config.yaml
hidden_size: 320
experts_per_token: 2
d_expert: 576
hidden_act: "squared_relu"
moe_layers: [0, 1, 2, 3, 4, 5, 6, 7]
balance_loss: 0.000188
balance_bias: true
n_groups: 8
lr_router: 0.000593
norm_eps: 1e-06
beta2: 0.95
Below are experts of layer 3 (counted from 0) of a mixture-of-experts language model. Rows are named router (the router's row for the expert), up (a neuron's input weights, with its number) and show model dimensions 80-159. Each number is 50 + 15 x the weight over its row's rms, rounded and kept within 0 to 99.
After each expert's rows: a language model's description of what the expert responds to; "mostly gets" lists some tokens that are sent to it at least half of the time. This comes from a sample of Wikipedia text that the model never trained on.

# expert 25
router:50 53 36 27 66 49 33 43 44 51 35 48 41 71 69 60 35 69 18 53 57 46 53 54 66 29 63 72 43 45 66 56 63 59 40 36 36 48 51 48 39 58 36 50 21 44 42 42 55 54 37 38 60 67 73 32 32 35 26 34 63 30 71 23 36 52 53 48 16 45 63 49 48 57 47 68 64 24 75 60
up0:26 60 52 69 58 72 46 49 42 63 37 46 55 40 54 51 46 34 22 64 69 33 55 46 44 55 53 75 55 63 62 40 46 58 55 57 49 60 51 48 68 74 37 74 26 49 32 23 14 36 52 49 49 43 55 67 21 36 41 47 56 22 60 44 50 75 69 44 10 51 42 38 32 63 41 55 20 66 52 82
Closing punctuation, word ends. Closing parentheses, quotes and brackets, and periods or endings that finish a word or clause in running prose, such as ), ". and ed.
mostly gets: ")", "]", "\".", "ed.", "es.", "ions."

# expert 9
router:22 67 41 68 53 44 44 44 39 50 48 28 51 53 25 39 56 36 60 66 61 25 31 46 49 72 62 41 32 17 77 54 55 59 33 36 21 53 43 56 49 66 40 59 61 42 48 39 32 44 47 22 36 71 46 32 36 37 55 40 28 56 65 45 43 52 55 52 42 47 56 56 38 34 50 55 27 92 64 61
up0:72 66 70 69 61 44 32 78 30 58 52 46 71 61 43 55 37 58 51 53 68 28 55 70 37 59 46 70 55 39 64 73 66 25 43 48 42 16 16 53 48 47 43 41 64 37 60 53 74 26 46 83 48 34 77 35 53 36 49 65 53 30 74 51 66 41 35 62 53 50 42 35 20 26 43 67 32 82 06 53
Determiners opening clauses. Determiners and function words near clause starts in narrative prose, such as the after because, The, that, which, this.
mostly gets: " that", " which", " this", " some", " that the", " when"

# expert 14
router:63 49 56 40 38 26 73 65 48 28 51 64 47 38 49 22 47 33 27 60 76 10 48 51 52 51 52 49 43 25 40 34 54 24 28 36 42 63 53 14 76 38 50 52 40 54 58 54 49 46 74 52 65 48 57 54 65 49 29 52 47 73 67 28 67 38 55 58 60 40 60 60 45 49 74 47 50 86 59 58
up0:61 45 51 52 35 49 72 71 42 68 64 70 74 50 44 59 33 58 65 72 47 53 54 52 58 55 18 72 61 33 20 34 43 72 88 39 38 44 55 52 62 62 50 62 76 36 78 57 63 68 69 57 73 63 09 60 25 51 46 51 64 32 69 37 64 71 38 42 47 60 58 38 20 50 49 56 39 49 41 43
Word-initial consonant pieces. Single-letter or cluster word starts like h, l, r, sp, cl after the, a, to, beginning ordinary lowercase words.
mostly gets: " w", " h", " r", " st", " sh", " sp"

# expert 3
router:57 44 65 18 48 59 46 81 52 51 32 34 65 62 56 39 46 32 28 64 50 56 51 56 41 83 67 35 47 22 59 47 69 35 82 46 33 45 45 79 57 30 71 34 44 52 34 57 36 32 64 32 51 29 57 45 57 43 51 45 28 50 62 56 61 64 76 51 43 61 54 63 45 43 40 67 24 98 46 74
up0:26 60 27 38 22 28 55 53 66 61 30 64 34 55 42 31 51 39 45 52 43 53 38 55 49 84 61 55 11 47 26 53 24 46 71 40 40 78 84 70 60 09 49 41 40 62 59 37 49 56 33 30 56 43 52 40 18 67 49 69 63 62 32 30 43 27 54 53 59 29 51 61 69 50 57 58 34 62 58 54
Numbers in tables. Multi-digit numbers and number pieces in tables, statistics and coordinates, often between pipes, such as 55, 36, 8,200.
mostly gets: "10", "12", "15", "64", "11", "20"

# expert 18
router:24 36 22 48 65 48 56 63 61 41 36 46 40 55 55 48 13 38 24 47 55 41 34 35 24 59 64 44 38 33 56 40 66 57 44 65 33 66 56 32 60 14 87 58 57 41 37 36 56 45 83 59 78 70 47 57 36 62 52 44 30 51 72 37 38 19 55 54 27 17 52 32 42 46 58 51 51 63 40 52
up0:28 40 49 63 56 16 22 55 30 57 40 41 68 51 43 53 29 51 57 34 83 67 39 44 40 35 45 51 39 42 62 47 41 40 40 30 41 44 34 65 19 57 29 67 24 53 41 51 29 35 45 54 58 56 41 62 45 59 51 54 75 40 70 73 38 22 64 43 47 54 61 56 57 53 50 38 26 59 40 50
Units, math, science words. Units and math markup such as km, ft, °, _{, plus science word pieces after formulas, like elect-ronic, hel-ices.
mostly gets: "_{", "′", " km", " ft", " mm", " mi"

# expert 4
router:40 54 45 37 52 41 48 41 71 52 13 32 31 56 50 37 59 35 22 32 63 46 42 23 25 64 54 62 42 19 33 56 68 56 43 46 32 29 60 20 63 35 47 51 45 17 46 09 45 32 50 58 53 56 67 37 30 46 50 39 43 48 63 46 55 50 41 41 43 25 78 58 67 48 65 78 38 87 51 63
up0:77 70 66 35 60 47 18 55 30 60 55 18 59 73 43 32 56 64 25 32 60 48 36 07 45 30 74 58 53 60 68 40 46 53 51 45 58 40 45 58 36 24 49 19 47 44 71 58 51 38 51 53 58 70 57 69 26 62 43 48 59 57 39 91 51 54 67 61 55 48 47 27 30 48 63 38 51 67 59 33
Sentence ends, headings. Sentence-final periods before a paragraph break, and the == or === markers of section headings, plus dashes and table pipes.
mostly gets: "==", "===", ".", ").", " ==", "===="

# expert 31
router:28 71 38 25 33 29 46 37 61 48 38 65 70 46 31 22 50 58 44 77 67 54 65 49 11 47 36 58 47 56 40 61 47 50 94 43 49 38 59 44 52 47 38 51 40 64 38 17 45 38 51 41 58 78 82 41 58 39 28 29 74 55 50 33 34 59 51 37 61 45 69 22 53 37 34 54 72 62 73 52
up6:76 34 71 56 63 41 42 23 63 23 30 59 58 48 39 53 72 52 51 47 70 54 42 74 55 80 61 37 37 25 65 25 54 60 39 42 44 39 33 21 55 39 64 31 67 36 45 44 21 57 51 61 57 88 29 42 52 25 54 55 61 54 38 60 62 55 50 36 62 11 50 37 59 51 42 46 54 35 44 21
Conjunctions and linking verbs. Commas, and, or, was, is, were linking list items or clauses in prose, such as tuberculosis and, , which, , but.
mostly gets: " and", " was", ", and", " are", ", which", " were"

# expert 15
router:22 59 54 38 40 41 47 74 63 22 47 39 42 64 49 54 49 51 54 45 67 35 55 54 32 58 74 81 34 63 67 53 44 68 60 40 29 54 49 79 67 54 26 57 35 57 91 28 71 50 64 57 73 55 56 61 53 56 48 41 35 63 51 67 25 50 79 71 54 52 46 64 61 36 60 55 56 40 62 80
up6:45 59 53 43 42 36 56 61 32 56 43 45 52 31 28 48 31 41 37 39 63 71 44 47 51 35 43 41 40 77 59 58 38 63 74 29 38 22 29 59 56 63 39 61 56 32 55 73 47 92 53 38 60 49 53 63 38 37 63 51 68 06 52 41 67 46 80 61 52 54 48 20 41 41 38 36 48 54 92 32
Asian name syllables. Vowel syllables inside Japanese, Indian and Arabic transliterated names and words, such as Kitak-am-i, Shaanx-i, Abu Dhab-i.
mostly gets: "ai", "ya", "hi", "ha", "i", "iy"

# expert 7
router:40 47 40 55 53 41 53 60 49 52 37 81 58 66 35 75 35 52 49 36 80 56 39 51 42 56 61 42 37 22 59 66 49 65 59 35 27 34 62 36 71 29 45 55 48 39 44 44 44 46 84 69 53 47 69 55 25 48 27 46 35 64 51 65 35 19 56 73 51 32 47 18 46 25 93 46 42 58 36 55
up6:59 40 53 45 34 60 41 16 54 19 53 54 57 56 26 39 45 61 59 40 64 71 60 58 44 72 58 39 59 46 92 26 46 56 78 89 27 47 56 12 34 79 44 58 46 47 56 11 45 35 43 54 55 58 38 36 30 67 27 45 62 68 66 37 72 26 77 54 36 36 39 27 45 64 71 58 35 54 66 42
Line breaks, infobox structure. Paragraph breaks after titles and sentences, list dashes, and pieces of headings, infobox fields or table cells, such as Biography, Personal, Date.
mostly gets: "\n\n", " / (", " Date", "- Coordinates: ", "Personal", " | DF"

# expert 20
router:55 41 50 44 21 14 54 45 53 56 55 54 58 58 31 73 58 60 03 53 40 38 30 43 23 52 37 67 45 25 51 35 48 58 73 23 45 38 75 65 67 25 38 87 43 55 77 47 55 08 46 90 67 20 43 29 51 38 43 39 44 58 69 50 46 41 53 43 55 22 52 50 36 45 38 67 41 35 75 44
up0:70 45 12 67 66 24 42 79 45 72 38 91 56 42 42 38 48 47 65 73 39 08 57 43 38 65 48 59 53 48 43 53 39 41 44 45 57 81 76 49 92 54 58 57 55 25 70 44 60 54 65 78 58 43 44 41 38 25 32 62 47 65 45 55 60 73 61 75 61 44 38 32 53 77 48 46 68 48 58 27
Table cell separators. Pipe separators between table cells, often with the next cell's first letter, plus colons and semicolons in lists, e.g. | St.
mostly gets: " |", ") |", "| ", " | S", "% |", " |  |"

# expert 29
router:76 39 17 29 71 56 38 81 36 40 52 68 88 51 70 49 19 63 38 54 47 43 31 75 58 56 43 61 22 41 63 48 90 52 58 10 42 57 58 67 51 67 71 52 57 78 70 48 53 51 48 41 78 42 75 51 53 47 34 11 61 44 58 68 66 20 69 68 51 50 54 26 48 34 79 87 63 84 55 64
up6:72 32 49 44 55 61 67 71 62 24 42 60 52 46 71 61 48 30 44 42 73 60 73 41 57 50 56 39 44 48 64 14 55 48 56 55 53 41 34 62 63 61 43 62 48 67 56 42 45 41 33 42 66 39 36 74 82 36 48 32 63 68 55 74 28 48 57 73 61 63 50 49 27 32 72 55 54 41 26 89
Mid-word syllable pieces. Inner syllables of longer words and foreign names, e.g. en in Viren, est in Palestinian, olit, elop, ograph.
mostly gets: "olit", "ital", "est", "elop", "ograph", "en"

# expert 0
router:49 65 03 41 34 39 65 86 76 40 39 38 47 69 52 30 46 35 49 55 60 51 51 55 60 88 44 42 44 49 92 37 55 37 47 43 38 45 48 64 34 54 63 28 58 51 76 51 48 31 34 80 40 58 63 51 41 55 44 28 55 42 51 55 31 29 52 82 21 54 73 33 23 50 45 68 29 57 28 45
up6:21 56 45 51 62 47 44 34 49 56 32 36 33 60 49 54 33 34 57 53 61 37 73 69 64 41 56 46 66 63 48 68 76 42 35 45 35 23 33 33 49 63 67 31 33 44 50 10 64 47 61 75 40 86 43 52 51 50 39 33 48 46 76 31 44 58 67 26 43 29 65 44 59 32 26 53 33 50 23 55
Mid-word name fragments. Short word pieces inside capitalized names, just after an initial letter or syllable, such as S-at-urday, P-ink, H-ind-i.
mostly gets: "ush", "quad", "ft", "yd", "sy", "emi"

# expert 21
router:30 32 47 46 31 66 59 57 44 44 38 24 50 67 56 60 69 34 50 49 52 58 38 46 61 53 47 36 48 51 41 29 53 43 37 40 45 25 49 41 49 00 80 45 42 50 72 28 63 35 77 48 52 54 48 54 21 45 55 19 52 55 58 30 59 42 74 81 57 20 67 39 40 59 47 36 43 43 56 63
up0:49 56 53 30 38 54 66 55 48 63 49 34 25 45 48 59 56 39 52 60 54 50 41 46 51 37 65 36 72 44 49 33 50 43 28 43 27 77 35 49 36 48 45 43 43 33 49 36 51 48 49 08 60 39 55 53 15 55 68 77 54 60 40 25 47 44 70 72 26 52 45 69 71 54 29 60 55 66 50 69
Capital-letter codes. Capital letters inside acronyms, codes and all-caps text, such as CA-P-TA, ASIN, HRT, FIDEI, SLV.
mostly gets: "RA", "ER", "CA", "TA", "SA", "OR"

# expert 27
router:47 73 51 49 51 62 87 65 62 37 63 21 28 62 42 43 43 42 38 26 55 49 31 46 40 57 62 19 37 26 58 63 48 44 47 63 38 40 77 31 36 54 61 72 43 76 51 42 45 44 55 72 84 39 56 28 27 44 50 33 55 49 73 53 55 49 52 73 35 11 50 41 21 66 42 62 19 63 75 74
up0:07 58 52 48 37 53 49 46 63 51 50 58 19 48 52 49 56 36 50 65 46 77 57 60 80 34 22 51 62 50 33 33 28 43 49 34 35 43 41 59 56 49 53 64 24 60 51 52 61 31 48 57 70 42 51 36 50 55 51 48 79 51 27 79 49 50 61 24 19 51 49 41 53 43 31 31 54 46 50 53
Verb stems. Verb stems before -ed or -ing endings, such as allow, follow, end, list, avoid, plus as and table pipes.
mostly gets: " allow", " follow", ", as", " % |", " see", " | Votes |"

# expert 24
router:33 49 44 61 53 20 58 78 29 44 01 25 60 62 34 37 63 43 44 49 55 29 53 57 52 44 45 34 59 52 53 36 69 48 29 32 48 31 54 38 46 39 80 63 39 33 48 42 27 39 50 13 41 48 74 47 35 45 25 51 49 57 67 48 17 32 61 40 38 33 68 22 33 48 70 54 65 24 56 59
up0:24 37 51 70 45 57 40 44 50 88 39 54 75 48 57 32 45 62 37 42 38 59 56 59 58 28 38 21 32 86 34 37 45 66 64 57 60 27 61 69 78 58 29 60 63 60 71 41 48 65 38 62 39 56 59 38 34 71 58 58 66 49 45 51 41 35 18 50 23 52 60 42 21 55 56 48 59 37 43 45
Noun suffixes. Noun-forming endings and abstract nouns in formal text, such as -ation, -ity, -ions, -ance, members, election.
mostly gets: "ions", "ity", "ities", " members", "ics", " people"

# expert 23
router:50 49 36 34 36 29 41 53 33 36 44 50 71 69 75 18 29 75 15 58 40 56 62 29 58 53 62 71 18 53 45 28 58 60 34 50 39 24 74 52 57 38 58 77 33 43 52 28 62 54 71 51 70 71 71 50 24 62 24 37 69 45 56 46 69 59 50 49 52 37 59 46 61 43 60 42 52 31 17 45
up0:41 16 49 64 30 36 77 85 50 65 35 60 58 40 45 44 76 58 47 70 59 53 43 54 66 42 49 25 55 80 35 38 77 37 27 71 37 65 38 43 75 38 58 44 37 47 41 67 21 51 33 43 45 72 43 61 37 30 23 52 52 76 26 61 67 55 35 50 75 55 27 43 51 35 60 40 34 36 47 60
Arts nouns and endings. Arts words like film, music, album, song, book, and endings like -ical, -ic, -ism, e.g. musical, Film.
mostly gets: " film", " art", " book", " music", " song", " Film"